config.toml
experts_per_token = 6
moe_layers = [1, 2, 3, 4, 5, 6, 7, 8]
router_score = "softmax"
tie_word_embeddings = false
optimizer = "muon_variant"
Below are experts of layer 4 (counted from 0) of a mixture-of-experts language model. Rows are named gate (a neuron's input weights, with its number), up (a neuron's input weights, with its number) and show model dimensions 0-159. Each number is 500 + 40 x the weight over its row's rms, rounded and kept within 0 to 999. Numbers have three digits each.
Before each expert's rows: a language model's description of what the expert responds to. This comes from a sample of Wikipedia text that the model never trained on.

# expert 54
Description: Verb stems awaiting -ed or -ing, often after to or was, such as help-ed, ch-art, act-ively, ass-ign-ed.
gate0:553518474474478470492573521530489508477486537504503489459582487504487523437537479437463433499510441517445611461386496551571508561466487470538496516501447465539507550445503467536474540496502480484493494490442516513502562470575498532479477556472565433499483494546542530450507465495557518518461513491440517557544538494446573415585482495538494534504553546497538565513451516508454506531502464537492491517479512538563527498553463459402511542516481497458521461636466526477472486519486489
up0:438546521429559483509480509471538494550500505437455460624459501539456516507477541549477520464505505525525449496485470459457460445592497509459536483536535506482501452564486452454541474485479511552532510531590480524461499510510467479502527427510398546483497494453472499575537505517519465497480506496538538417509506469515487515510515466444563491440452439567487459483574509487541488435471526443477507566493519420501500544432502537546466581507508508525485507393536508466524469507542596
gate1:497437475502534479532547419468460545504492445443510590433412463508411478502547412492447486511535531551422457511495525497507514481542526493466491473485487494450474495506537481484589476471534543498480545564506531434425483516497501456483485569495527422502461573540499425512447529500503536496469418498496538586517444540511541500521464508483506431511422521531461441437496494476447434513499525536452479475453516546539502492454495530433560534518473491476540442483519502499595505536500535
up1:576594455490472475443448567489521527529468587601489521514490532499513542387507540488459470498449498465519545550483525499512452492452457463509494497495531501516516437507472508514458487471433609442557534542478479513545528461525582504503505484465493505466525445508437587475530531501519512481411520434446503502425503474447486546487534431504502471504562505481526577530510506554529503510529470456595495505502470476467523515395453532508528428508484528475551552484480514454461489521516527
gate2:461498505497451502505577534552460511499518515500476512492459449494407504518514505494462508449522474470510503558512498467449529512488480517499449445529450491513490487500487569605522514411474520544442575481452475426569439512519451489444459532457430461556430488449506510528559499508487471548541486552494481547531531526484522426530500474497518446493556453496531581459574575449532541476473446562482597583592510496477462448491437499531477533484476549503506541524459575533512485491493521
up2:481522496499503506468490408406555456506518525507506505500508519496587478464528495488504491545482532531459432505474470453556500457495489483484497557483488541460460479482497517405477538561489508471454558495499517569488463452469570490537516491465530482593577527448506470467435533475552536414414524481499553447543530467442512481476546544470547560471496468501565429559473530552509502549492565471485448441511492608488492457516406545504556527464514513436531432502503467450472479470489475
gate3:451544437486502499519471586558539568517505568493497571543489569555511518469552458471483514536485572531375492493491475487519536454502523476445528537540509515505520444583463464466444535466539514498529518459457488516462536455559553529511451517559508555488390412488501542508502430505515539493485459478473527504511454423460486524551542505535505509527550588479456481473515521479458458494473498505512527562532545467492484492517508489430401571495514554446488538435573510511518505517525537
up3:549525474491459522509544465531476480510466537443477539502519503505552395512512491490529455572423504483443489506571425457519538475479524500488458404540425555457496466444478541463517488448492472445573553471458465488574509497524522481485485547523535494455426435527582524500506512445528530504550452473510515498562565465426454478564586492495534558496498558513448474445542508473407472553516544514544482525496534477458461528488470500533447495410484509502447518449562508513504445471487492
gate4:587527557465493545497522551573471549531510565480569492514507506443463531475415430468460488507484534499530484478554520565484576470549491461525517544477532457577506529504448550618530542458514511477536591603488428518557508577506475531446572569508499475493532527540563496425473513473526493472540494419510471526583503488475453454499498486529524546473473484513503514473471512479464484511483468503502556518522522457490479467424484541512493473495509569510480497520516521508569528526546591
up4:441421457523509510475490462431479488463501458527459514483553480519503466504568546525461468542571498518480482501429495455515427516441517533453479499524475495444458474512543459354485447521487495537501482433515564476442513443515508471521430428505488568482479478457408462606521470497497505560473493590453485492437485513504523581515454527448465429498514473519479481510544498489527509468489511463474447468473487549515561501562490479507526549520534442459490539472466458504438498472435420
gate5:509458507498501529551464518465496479546553433581512428489503490527484484533479409467468529482515596492536503514520578526507493474516515474478485480471481540507464472509456518506454546481516572449482498599493487530474455486474524530492466606451485579582426465467432491476527439511547460530450562487565516569498521543453525500409524515454454421515453445521537553527493562523527481502488546474554482535531532442491443503545498492529506506551424489485440482501541445535540430495480456
up5:492446553483551504541493484477542541559566502477447544489531469514471493471575489488481516488579592478506543557458498557430521472553457549505483473425455524484498526509507485539455503478498565494478472490425489500537530438504490504515505552497513531495457548468510453510460526586501526468542465495520521474500531467517528457476425467514407528637580510517497491460561478467431551587477469540504467442485586541464480489529481534505500454469484507573449489452556493417484480464522446
gate6:476513560495466565523587440452534504445530521567525441500512430595505473505482458482495482488487600485543482530538540588515550519520511556448578491477478458462495514527537439504496508482445539475513466446450513536504455477516502515491516473524596428498533455430509515517471478443488418512457478508558468467476508484489534518534567518485617482535484458450485454462478496535517427536438511552490535504583535496431544489516481478453495435510499500485504517457471454490496420554499550
up6:477450564520496609515595490442509545467590523525492497450514501514464516543503523477559534568550581494495505527483524533477481547464505516449545482454532500477435541580525473502465495500481558481527439495449479493519465537484509480468555413595574516513544419491554505464480425432477503472446475503469501456557516535434407541533530475543550464500504477467545450456503495556511436532498548485440534532563494507490511485550462499475522488511468418506495463511447490551501447532476501
gate7:547455520572509496509451453514520496569560452425488588466527440541506429508578579506450461504453544508431565575478499502542544546448527563553573455493545506506457530483462507506384494515501445493507557528393513486507544521492454517492450465498464522404465561523494575449568495462489483480533512513549506549419534467510492515437527492511478510493494521556514462485526513465502497501517540496491427533561485472521520495467558472465444456530541528509471462480507543457526520513488517
up7:486546521472503491505534524497463538448493507546567377577503560491452579478463457477524487433488477494485481431512548440501477455539482441468434512487424512573600522475529488492604516469489550483494442460499481503534473548557518489512510540476524476600549452476505443480468530536497525514453505451412493507557446560540516503499416479471554492516508501453468535563508542545483535483526470542498579471469539503517467510491483498510539514433515474511573493522464508531470436498448436
gate8:524374454532470522482508515524558553522472508581546540523485529439481462497522439491496487565467486476510481562523419470499570501471495533522507517541451537492454428533555471555565529458502540507500487500466481407539479552484461516474515549490493469519512456545519505492532424526553536536487592500433451542561593473514555499470542535537461520497529543498469451479470500477456513544514562563538477513452485508525467480487512442475403499478541497491591447498477503547498594453514531
up8:587480485454537478531531539514476497541527428513465513513498513470440529574499518560525472537621448522514468526474519477549480546565479480520484487495480505472468492534486430474543494542511501467454513434452427492508495561503477563580554506481517535528602554539548530442512573548523494504475505505465436530517517426496482490476576445497478472557519514432539493468477604573487427508548460470543514535536458526529484583438512450500547455490510454557492501515532496553464449473496503
gate9:579496522539467522543460510465535482471575550552554499514500541505514499470533406469528500470455483548468511484495533500518512548443447615613502477554515471512500579458498532484509587421507447502493515477469477580537478532463561519533467427468535570584475495468522501474496464485543557440455527512574461500583488522503496482494547403457485509524525445533497439441493544472463545476564450517509490463516505525556490476470522468504532524486512534498526556535455506497531544532503433
up9:466552490475585539512541533530501515485453453473480497490471500532472521528483529586423498531526527510497508488506481472501491487609525426474469510499434507515486438535458496439482425607513542476487509510498498423476543524582469485463470547473474503429499525512516444540508560527432470546553443524440546486429521490536474505506488511567527492520506529442500540505553496506537464523472543397493497496575502444406487519532399528469478486532488456434563482441497510497482418553512534
gate10:441517560441493514527516549507464563495432457469495542502452487492540448481479437531468441526458453510508392514539450545511538470493472531434424450480577543512444528523490530471570535459531532508563507581478478497499518546475501535491503528495476448518455568473568420496503471474450587568489522500492452538476479460515546505478556479588454452537510480446536552476423521549484487533421468491579550451578492507507497515538473445528503483509466521477508500460510494457474420493529525
up10:488499534478442506460444503530459524380470596547513468529423559468437522457490476521502532504523516521419492495535542482515457486519521515497511571548450458489510504522558464531477490520548471491474493494472532492499499537426516506384522486486613504508461531494445543504472422488526485518458572521501571485553507491467471503459491526476512537436508582545560481496527526513491564463537451503503459450479523522411518469508433472452516570540514520424458506536539437537463465538536427
gate11:502513560442440561609454514472513479480585605488525403478452484501523469426500551468497503483507465488485505539479435536499512435523449497520509547511460498486511493449505546504408542556507473514556465565547515532532464472452587462441446486466422514502471453469495496541571548498438503533490438470547449513503506487452464437538541499536424567477460507466527483516444490519522562500458457517529540528527506508505507553524514422488522418550453505507509474468536469502458448519494498
up11:492499480454581593471522486499502499549583450458407566524474544429495488563499522468358489497553502513486500503481532380525511533465449523429473488559547464509482498568456551558493545457541508504477529464434473494493516520507489539521440472549516512434498558544451552472489431483550589468457528528494503438544539447443514490437476502517484480496468528561479495457554562449482513523507506535474489502484516544528507484557553465493515524538512489442507513527504459494484466478425505
gate12:524483498518436522505521498444511452415537493450468532527492509463488571538494455487491413485504492449505565476484504485429452552505437519514495553543470581516506466470502547473525546433469476494564515549483484513449515518481506478519456466481523488510474548492522514545447473566546500489575512505545414494497411495439546516496501486445510527556472455396513518452462465535579370538497494501549542514546537484466586523507387522524504495571483479480522458472535550537543468504497534
up12:497528484519434445449508478551540451488483499476449452581431504547554517467498498474519518478469504474503533557519488441517487451545546473436457468570492556472448473514463564559503525562531503497421460460530420499476466532601491535452537493499494464557498509471510480413546546520481484542465465509526537533471561511509447469543526474552524554500481525530480497504487476466501574509491471565597534523515516597505548464496547478605476548540474582490542514415476480492548550508516482
gate13:505488492559482523452494504513534499513542494494489479451500502557558512518443542516489506502454481525464527464520458436508595571471502496549562527513469511519453525454537510491528524545466441508527534487477508583538473522557527472455449449513547516541406545488555531496525463511556459522450541409507513473544543562516468524484520542564438483579447478526535558589502597472550396475535537545502530429515518503550508518516533474543496493494548471528556514503528518526404444480570553
up13:489512459617466513497468520479557481493515496461471495442504489586518559509473556533469437510479476533462500472496429427473549540491490449532525555547479502495487535433520494485540489565447449532512527514482489581557481552501480513478442474527518541561402527506520485477531475543552466537453529440496512482503588556495443541479502500557457463545428471445549571529501557475548401434500538536512532466532513523552508483497522508532525467476523469526499516514506505541420412503593528

# expert 24
Description: Suffixes ending abstract nouns, such as -ation, -ment, -tion, -ization, as in disambigu-ation, transl-ation, elev-ation, plus whole nouns like research.
gate0:453518594518517526414485592508538470531515522494434471448489543525500524487488600514496545512520486443522458494503526482441527471459444588501539549457528531507441522480485433472523488508521455618550528534518557562572481483500540553576496494548429520587533464499515587509510541486479451507458410469507548522509543480522531502517537509464438484472463435560472513544480544487521508492479549523502538523522559458517469554483514478502545517496509555553463503458503564520451547451492462
up0:483412477511572465531453483520526499489448490505529438504484418486594468481484535506464528509411566533482548499462520561489442469452513432482483533587587481418540521491534578500434545538490526477541447450465484476573501467510477459443459506444572516508445536461510475467503494505461562512542559485483499448531491548477450448525455514518526493513472504470480539494462478495562524511518462468487468511476489453528475514480509552477424528451528482423561438462436480484557434561528533
gate1:482477546529518516566489546521489509520557556536451549534480439476460545497436551533480472536456499439473584496592476435500456499575576502531440491443472482497562459562540527457505504531457553533567538457477491530467527509395512425488558535569496502506549515518399483506521517569438468465479545533486517586496421575486498498526509548445420507516496466558525469446474491551528487489569521483475499491498532503526507499455472477447486480480480472470519455477470500521545495454469442
up1:566511500499529473507538565508484435478514560522470473571550477561481569512488561410484546466485478495449533575554534415466583523424468560467529502475522486507561444503494464526549534499488493517458510480482552491457496505500528591485493413560447549481548528530503444492514486508528480459436466515500566543577441531455496570474448434512530507524536613515488473475456507499576486462475432533478547527543494519512487482499452471531502403464499519462536514520498537504515479512481556
gate2:537488441592510489491520451473542505550549529487501521557441533539537508488521524487508440501491520498417521470555448516450541459510533481518563496493503497538501479588491446546504575441562525519486512533481491530531548498467482476459532499500513446456600442539544477438485469559500495473474467482535474561455456559556498524531470425455452485440485500537565522498492415491506564466535494545544551459447611500517501540523531536526547484505551481543484529474479620467458455500491569
up2:537460458536472467491547412513479584591543468529462540427535551512438541527433470489518535472534551502438512497442440509528493488504492461523449498424525505552455491553526462457531505475519555482478499518483516519458479532526447506497532481515510520509502501542463430529506461489512493464531529500514513487524480574528541532490472481502552485517565479486519413405436454508429485525522474434522472449571510461549579511448495457451462469469440467490599474517629522571504514540487496
gate3:475523490519459517516498475531504492526535532508468462465513512450401417436487546551493542517507545527540571465526491544534489526507447448500508485402470524556499521489503487505552497579421477571424458464576549537468513531456475496529474469513429498539538488487493514522477543441568440392530484450544563562506447496499504566497425501503492509493528478536461528452486559509472493463479493416575440435476568542499487466466517544590522456492506501531503424485533516499527518507451517
up3:481473448492494520500498475498548524535503522462449436487396527448538503504491510488492603484470495501555494572564570533517536463523468471503536584456447365454543476490549538490503513516457542508500441452501546557494499491473491482496502531482470549553549536495500515551555546496499527454517534477478460463519447495469497567489495582455510515540486469466517476461460473460492539388498518510500530457447485507430479495518476565537444488576516557478534475567496599579517525569498525
gate4:511473434528464478510480491477569458540460468503429568455484519538469447488507560422588459548461498464515460512510456511538553515428494524499442509476485590404542499475468520577537491486434478464527525468592512570514506477502451481514457508510447486548507424534419480550474549550503526493499461479523501498428502518456485470462539547455550486544531537468477456439493506533460447481493548539565466490544395488592485531462517480535507472547518554456436511468468521488532492485481521
up4:522508469481517502457549497610496491494450488589516521482466525489517506514535443504439419484502450486454522525552414463481544534482491489508459493491508582437506459518538467462544548501507479455499498483444380520590456519493539537459519523550467565484531541485547476506404508473575422531433558540446487496492478473522474472525556534538514517509476467464413502482475427481580484442556567495470571499540461476536513524447512516486514489468522475491449472509501511481573540439512470
gate5:506539510426480461479469505498494492474494520484551440419428487520499512475476577502509506514537533525535480486545531494427503556524478473451569478476509474558560533419437562473512512499472481529424492451517489476513567441556482464518465423548500486466466530454485522531512566502466491399474384463489510542492533462440517501465436564445478562475517463504448439503468569494569510410490504491532542450502565563466541492480491501454540451517450527567533445485537508533508482504525446
up5:505598533498540476516502499494425454524577487506545492505549465538493537464568548470501481440509528479572487561561506452496480577499492467475482526505435428472496454533493553461531430452527446505486503520472485437472485471549497498469538550514425512488489500499581570497442520461570502472400556436475510535476516548506496578545507468489589499494512478491526545412505477459512526448555447493496488490512503463475524489383489502497606484503466455505454440497450498478506510559532474
gate6:461527568522479534550536510491522542496486493454574493546528405486470409503530547554550467569457468452463488458501531487508556511587470506490497498546471527537478550506505492500514449545524530515532505521501503476424491485410465521518503463537481523511470462527474506540578445521500498435433554477494524525582491494569568449468565576492413576459521502564501531540484530544475505544520501505568525504567518473574608498537566500550521492505496451470498505511517523533553508539422493
up6:547457454509450541452564575479481497456550437492425464458413483481522554554476497456517561496442515457488504564549490480472546492497466539546505543517504538545431419485507498490459516535512521460522505430523503515513554479514524395479406480493528568540448516474538460394481460484423523491483504477591395526523531546474553507515518465469507541462498432509548481492474547524441503486540532514559493476480539509483564530495450468515496549521469449504498519511466533506541482421459467
gate7:459426537494431536529517457532562508479483442435474465458437489561510499492472479472573518548526487492563464508487555511473525550545470564522506462489526551503449460569517492547572569592545469502491490505515461536523492524552446528404523478491517491505512434508468475404526491449525505476470508441566443460524477576493487481492465469435447585509481477440530564503541495524458538614453505500484580498554504516477582502490490489522547506499506484472449499516522492547514562465456462
up7:493486558497448492517510463606532549524499495380439542516485490538512503488482525471547514524440458488529496496472568526491501550534504517463558486501483488499437533478460541484539565565515549520471423488487488451499455429500512566411476485519471458501451454472468428484539462440496464499428480400525437484511507526520497508529481506415518573497458495512498501573510459529464505594411462492471498465504536449504541489497479414479563423512502493534480516503518533538512561474520413
gate8:507423551471497499451523491449546452499421510532501508502455504459511461504524555478488472462480495568563505521533533518419502479502487548552535549509464534510507553454533494522534470479506506441454548464528538500497619437515488491579533493538420481468514494537490509524484484516470434602505410479552523421494411518531489459579504517479532497509535447490467513522535530527493545534466532466565465488442486503529429545450546478439522467503545445598472536502547533438499472538572467
up8:487481471490547464501508442521381499507569463524475490466462443499539562510510506539536515526512511440497479475521541506541513563527562469473515498487438532568507549490416438468524464537530521577504455542501535487439418531473511572469499493520475505493384566521534503552473515584495578402519551540466537560520508518482453417468524504457490384557463447492496465540477500476588509494500537499455506536552554507481480526517484497477507513495494539563517507477507494541540452477473453
gate9:590431519525541502467503573579489580518544533514550469519432420521488453504483470511542511485478519457484504474532503511440473502496445527539491483510523501553514477468483485511506535538539478502551548460502502491470571512517505433563506494585508473440523472438546505520474480492483434433532482421460510455533471518501446507463515548526550550457439494549545509558555477445497449552439576441536515461540605544504542473548530487502488573487524490466428420504463491443411487510512483
up9:430516459504510528458499511477520472559471503501527563482536528455531492483478502496538515519541513511496498522468519478494502561468542411472495512469434519428457514570530512545545549461488560518449494566448488464508440497519539480468495504480472534577431507530496504542473461508530561494499529515476548547465511526516529482516415434458506495556574492445433447522443452553527480417619499555527529580556402518507514540500485479540504441475464456448558578548574483482537519447545499
gate10:470522530514504585447526464410515479414523474492476440516438505552559475459496474491516564553510542537497549524506497467552518456555484480583475548473585500536524421509461511505543470455430504523504519440497513508529491536499494509494512443521507558509599510506474468523481443396475560462491558425568488485572466466507565442488502505557508514444520478487565471542448452482484445514467525452488530490469499495565567537481484516472441538525493541509485488393455510431522509526514527
up10:535493548450497494496455628460515535516536527541551530566500505475424508534423407540546482528466512501508529516555500465461460545532471406539434420484561500504554425484484482547539481533509465391458465461459528538520467559528531467516516511512478503470540586461465508500498517529487575521478490509482477579494463496496506568433494488497518521519485466567546502445460486532517468508508485517521543515484492498596544477530531415494513487529448551442597519503487501549490518504559495
gate11:484595469525533459546450482533561477411491426460488530459510557481476532546445533555493546487511501498493481484507524479437537477448527543484533491493540533435541487478528483561475581530492467444452530442441477476513514482497477480490449473449451494514450398585525502611497556514579561437505516461504451577541475514441465536450547486529514551491537555503472521473516484467530500494525404459521498452461445515504548519502563496477518419521540520497468577494502491517500566524522489
up11:485449570520483504495526478494446448515522589503548480480516467476498474416580451553453494507458519470493623415491512526496507544500487509528497472542544482502501496501512474447480535461538485529475538560465463471536545523464533519448521564509572528422544532481523509504473453510476487525550420426558528494456534578493543444533453506483491465524534581479492479539453526589491484497493497455462555469514517551496546493547523512466540505432447446551562410415452483507482481442527524
gate12:530438549415490468477526550496536473521542437551457514524510565464567468502527494510445511521545552512519511521420554491558494428536476489489559523428485485522513558499570460593569511476482523478521506498560483478528565529562472458528482390489481587517511576483428479536490513481515468507555500492495489534541458517479521485572489538431462476503493463444451518456532433463513524491507482486502478479513484484508503475502527520526494577478531575499445580583558548499527508493604537
up12:505542533442475522461501487507473537444524513516521496560524501497473479468497509461490552485474544520491553442529526498543532490522407494543547521495526572483463559494510509450554511567468413521453522496412512475510471518460505521400458522469508452467509488522514499444514516528405467493561466453455476455504476490440502543445444519479491533485457498498576588537537435442412506471432489494541466595573569472467516502476505586526465499445513502552518553517526497431419452531492525
gate13:500512575507528492527460475438495483452512489591512564530515487593483477465498505441493530438547551483512521518624548532487520524508438434470549520453453486505433498502474452471568484533511477499484542531548457495547554505510459449541529567521526476520451536487494427482519506445449494491491519510623519479486501536543497589492531587486436449494444463441570489484513504550514542495516485491530547445493530514526489475496463481470442552485452515520486506471551465434519411569513553
up13:530468476490463491460518571557484520540491503453508460431508492428488492525496478601515473573481422482474455494396491495532465502508555544478476497629523473495566475518558533523459527468520531468487436482483497498461427500464517544474496462497480547468559461545497554515503486496577485531559468475390484497512488459462534431501499428481494577494544551510418497514512505479511471545489514505470463550441467498454488575516544516505547458522514436457527541489450489571506597461502472

# expert 21
Description: Verb stems right after he, she or a name in sports biographies, taking ed or s, as in start-ed, play-s, sign-ed.
gate1:519538549429594582486443453525457547482515448530464534460486531485519540486590428481428509497521525576490486495440528535444489501483491521529461476508496504450440529526476483536559503462543455493537466447504494525489496421494498505417569456464496556490466482607535462426535470516459530479497509536509511542516498544560509499582567462568517540555482554496498457434492549522465547499545396508536480468555462537494493491474576457476515497522533492453461508451443496480503532490532444
up1:521457483423532560519436549510564486534580468458470533488499548491525502544546493524525481527497533482535478499419549462466490550485528472539497554495463523469456529546494495495488516538482500495590478505519491463513500429554518566433549402475502539448553526477507549409507461523443483464434449500497453472549443498486467537493515443485471536484541484493420474434467555503493498481557526475505490435522482586539524478511551466474448493505508476522464502573418413487507412431549442
gate2:486494510527402434569502501494449475542548495482529534455543530497513425499480520537456515506493426506525494452522533499518492551476561456579603516464476497472482519523467481490523563514533501518534523499598597453503578486517516567528496546509489546447503508485447465494393509515532528547442490493506523599455500482601487444461518521443493558520477497472490448561550517557479534547545533510499534541483512534494544634504468503542473475470482492471502498509510547446486535499538547
up2:511489487467612549431519524508555548482446548512486455526465468512472554462493467458552472511480552483490473547478476490518509444530436534412394496551524483531530499480568518487461477502465485510481479485420443542518416523494476483466539464495504444557518480540551526513602476474456465463558542506497476407530490508420486543519498457542491448490537486542510521421459481432527471492446496498503464470509508466498467353504504518444523508512517506548472481506525450538530491530442427
gate3:448548554498530493490509523502410447481455472422480481480463423531522462506553501491463486503548534516460436440520493629482436494556526493459502481530496503450547548515493477498500493478549422562537474420424497484458483508541456497404468487437515428503491472562475479491510526533450469474510471515544553462455388515546465501460455493491506495503463559559505533413513500454510509572590429465541544479499523493491505525506576520489457527512540473519503450490507507500577530519514533
up3:581474507498501491517456491494613519535556528525545514507559556475488525494461485517529513536489464456563572605475502378519570517437481488530489524505505460554444433524523504515535523506456581481490497574510482495551511519443505547601514498547516571533538514488550534509487473442515505555453558543440494509523561505462501492510490512532473493446519477459514462591500513555464458454387532536448476512461461537520509508447434477535541467483474506504543519504465505480440484538457466
gate4:536544556469491452508504575464444452465536524513433575525484472482487486495554478421491575489497462508509515527522535523581413478528535537472497476457492504541514416477443507509541397477468527488554492429540501482500445512550474575458505488528530492435465530467525543483438495505497517420531487561504471529446471450504585504537513490480438480491523465504470533414520459539498417561462466554568520524460474538515482441446527536576513500514476483488489560485479493590551509497510565
up4:514463564447543461521566483475477442493511488562504533518499591517485466533448459543488462469498476538492516535517507459445539389588573504537453493562434484553458531551498509473488533454485439451483392463531549510508461431560515485534519477509530594526466488560496477514521501477566529524449490502522528519547526528515504526510462470528540520517555539523450500452551422527525497500483488451477500517536461524554438511509510541438478469545503477522587438536513489513531391477574501
gate5:507564548563478540531485497528484572455515547535464487477468506477522490461490499420512450390541524496500546513449510552498411494445530488428502507460506472524562482506491506484471455439539562517565487499496502493542545469525474413447503436485517544459452508515455527558471533483515485412496541490493506507449451511545546599534425435469444496492487438476544500421525583464469457520507429560527440537497504528450532494526504479509499487546471528432431509555486525574468524536520458
up5:448512575410495471513520405545471448445500542462500496506525512460481508546474513434485530510600460482503512489480477508529506480530474480478436480495500514576484546501441438542460498501460479469462442540515540443499542469482471598479524499485443503602528488528494517436424525465592498471479538491539535511426473451475485473517407524531496481459516483519493457557506461517376506551542483510539463475459404483511489465516485433443502514487519559522482553557518505495461564453507505
gate6:528526467530484468529547469539475550508445531553485519486600524443558527508478527467530443475521552496574549498497531476569483512436505480492514462460493585511474491457532513494548436542445480461485522465500421389475566474505536514480463483516444498484578528495486519482510498429504423580484442504454481448485479446528566530480518497448583564540450499474514534494586561500521464495507497473499540491551514451440608558486497540519441484472488455496480552506510425545502497451481482
up6:503466470513476530485537494541494548497515567513467509457563518441556548520453517475565484447513539587549523472457527501574446502504503523542502496432498536499456436418491525489554495555488526454520491430491428382519579482459499531511476463457414497488548543510475546475541514510488451529469487481439456448513465445510555519476517503432594535589479468463494570505474548521542485453471511531503519491501544506443586492516444606529480491471495468497454514497537434515490463464494515
gate7:476488506508532564494545438470458465452454479488467479574460468492580477523493433505438486465559522511491528427523567626455527520511539516505562531514526475538500500472483478431499347515548501445478485495514435565465490506534495466530492568466513476502492505525489499546460512571466555533502512530530496562534444488518508560459492464495499537454536481586516523516462514485458560491479458473455418504475493574464489512491517456477572553569462464573445506495470535460502487481477436
up7:491510534534499559459591448465453493437474466474452503514475442534574536523526453478435539460528488477524485422500542600431514560541505520504558514510534437582507476452481499452526349517502505438463489496485478527496468513499479504500479553476482462513467515529527515530420509582457499505543513521521494580523430516533531542495497507486514476445501444549479528481468501519466577475509499511460430539516509542432478508491506441483562539545471456572409493548495538457528488477465458
gate8:559529513490525446540465455526480530494524403480501477496539456518609502476466421509522503453554472538565490567583483535478540516539510530523526548515521515468496506420599496482542530549438475555487542502511555433486472489579450541492449479417437493488521482520433536490518532487551501425481487518398461589506460517546546475516419541501419503484470503513430504525509513536443514473487485511530455483448446488492534524459511447534467511506461512492474481522525512519511517418553545
up8:452441489523454472458448511469515503497410503493474503476535539500531427440489579539546511516506546468561440420593478546483520481590553501460460492546514538491540515499495563533507523464492543506504531474516473513429458488567506499537535490551469426486499425522536504496524522532473492520410473568475517521523529502534464461484464537466402502482482576533407487543514503475518498428456480443487505523501582479490518477481484508508453540540516471474581455533507479489609407537479482
gate9:520567490537486453601553494495573472521491450506510512533478436544499494466542485542482547511472512467435578485461552459477489516492498491513533409545512579488533501478478483476497465455479479559504534479464490400525471420521483480442471523515507451495544471494569512550523554421502457429520509445501455520446522539582509573536439499538549477520556511558486502486543558443525517492444492460513483530511526513506474601548555483456509455503476520492420586521431521486478435549490520
up9:507489531417535531483529557515488446464547534478503522599529562509504477477507479505489488561568492457419468498533463438530571512496425573489477489547490441509475470555464470545483467501504506445516526522438512489412506565469547470494535499528531488479490530564442570527544476529443508482499461562504482513570465503446497475521506466540468459474454577503501486424504401479447552518482428526501513549566455525491485511571519476477496471509546542517593444526534537588560497526466522
gate10:513451501515478426519504573529448510485494494444496509486498422528467511520518458497503476482527462461554493538445450487427412408459511474475523490508541534542485465548532603458546531486478385466560502498542504439549420507528433490487472480483485470495510571520506480497467478508514492503565510565464449582514511542484593549516525568481465559495496456501509514486533553514498470553506560443513522633484469524530523571461525483460451520480479486476484531479444534571522528528520524
up10:438464488550467558432484471429491502524482456491520459488579488507489506492538522532404494504556553490542482489440541471510492487495466452456407538562474440497469550591410536482401500546515454557438526462534482564471518466527432456526465500506509510476467497498569498512480571522523504504470521460475520499512418414474551470537507496503529469562495491502436498440534533536432495489499504476486546501578455466533472479513470491553502485503481437488530497393464542520539436444541486
gate11:488511529507484460524511488483487412487548504506523438465475447455454545528533465494454499395510527465505507546623466483471453581530513502506482417493517516482462504472481568558457517453498513467506469548478451415500452511451487605528509540617535502445515470478491532422503590542447465509552513508491542472516547503443577490464538487516482509494428470461479515513499485583520504554506481537547422523528440497486488508430444470487512465487498499529564488497470501480531488531453427
up11:481480584514446467565524451505464592437470475466493455550540488484471516490431505475501579489562494498455468537575492526526471572403524506471449503498431528567515515493525498488463546479455510481543486533531542485562440441448519513486525517517501470487479441516478497526542539513545439452535586515547476500593476466469587489460444492496467506533477450538468607507560539501507512435512376482520479493489500446476512572521526453538458494497490514481424499509465504496495513438500530
gate12:452531496457484530456476482456511481543586490516489470586495448569465480421558484497457500422480536557514462510465537523525380575472476504471511508449473489504460509487434540543548609481465489539536495501492515471529518513506494468490471382503460554470504521530544509468551550481513545486506456539576576487508462523594498474510525500547522496506472430538535498493461516426548527490508509496535517510471431497531453492482559395484485448491514489491505550515471516536508569454475587
up12:476593570601505520508573547491521481541483485549535487409502512581449557514466442526535528470446566502559566546497464504458434452520488533490552586519538521502460526453487518492511535468502443545504514568494578502490446478483505508550508561485549524464483475451468510509485433539548471544527539526524522475615558481528518540509492546497584560471455483511533465485505511507534511475562480523481525495506402483539400493487458512510579488489522496544542486519452483486556491527482501
gate13:506522507577481536446508435473501499474552478572509524513489462536485442483538475519456432428446503461515462564477503574558473564508508497453598541465494538475463475488453518477533540490440469489438513450549554460542454462522470513449491475448473545534470536489500506411460438502433482434490468481462397530428496547520541485493512502478423470502469517539497512481476568475531460520506481542574440539531487522457485560458571483441522516491520542535492482457472499552506583443569536
up13:406463513497579537515512472518604498534521480496533501523509425523490478590438525485458460498509603464387481459484492459519468485453541527542474463509406563507545487480534559529508494461513464557538489562480384546474501509468526512398496562503488499550497469512545512487474508457550499557493498505508511440477464495446455515486509497478528492508550531508518544543558490484497478491597507516469516519486619504476507503509589548508473461511553574488528459498489483476515464507459535
gate14:446481483546547488541506473496592437548464392576450558546497494487501462455483492537423572460429438468546489485478518536533536507483518432535503460502523485515537491504414555550540513508506514468498476451502504541536452516509461446517524473446475550523509475548473494551527603493460495489570507481522406523426537522483482436501504503517481538559574542539448500489528493455477445475539543498554554514475556463496485518496526503520440515539467492464422562500449480508545500502470602
up14:568449537454497546465541436493427485535589492458473526479480508504499441480477475517485474560438427557458494464466539413524478517496457608479499509452491443559462537490507550490495535430520461560560460451495553434428530511587441534516509506535547488486484444495515439465540421521501576550463521513537473524509570525583436481482478474446452504489494504546522494503532545500454518510585461557543495507519509464538516502481497525482504462500541558554536539501478536541478471451541530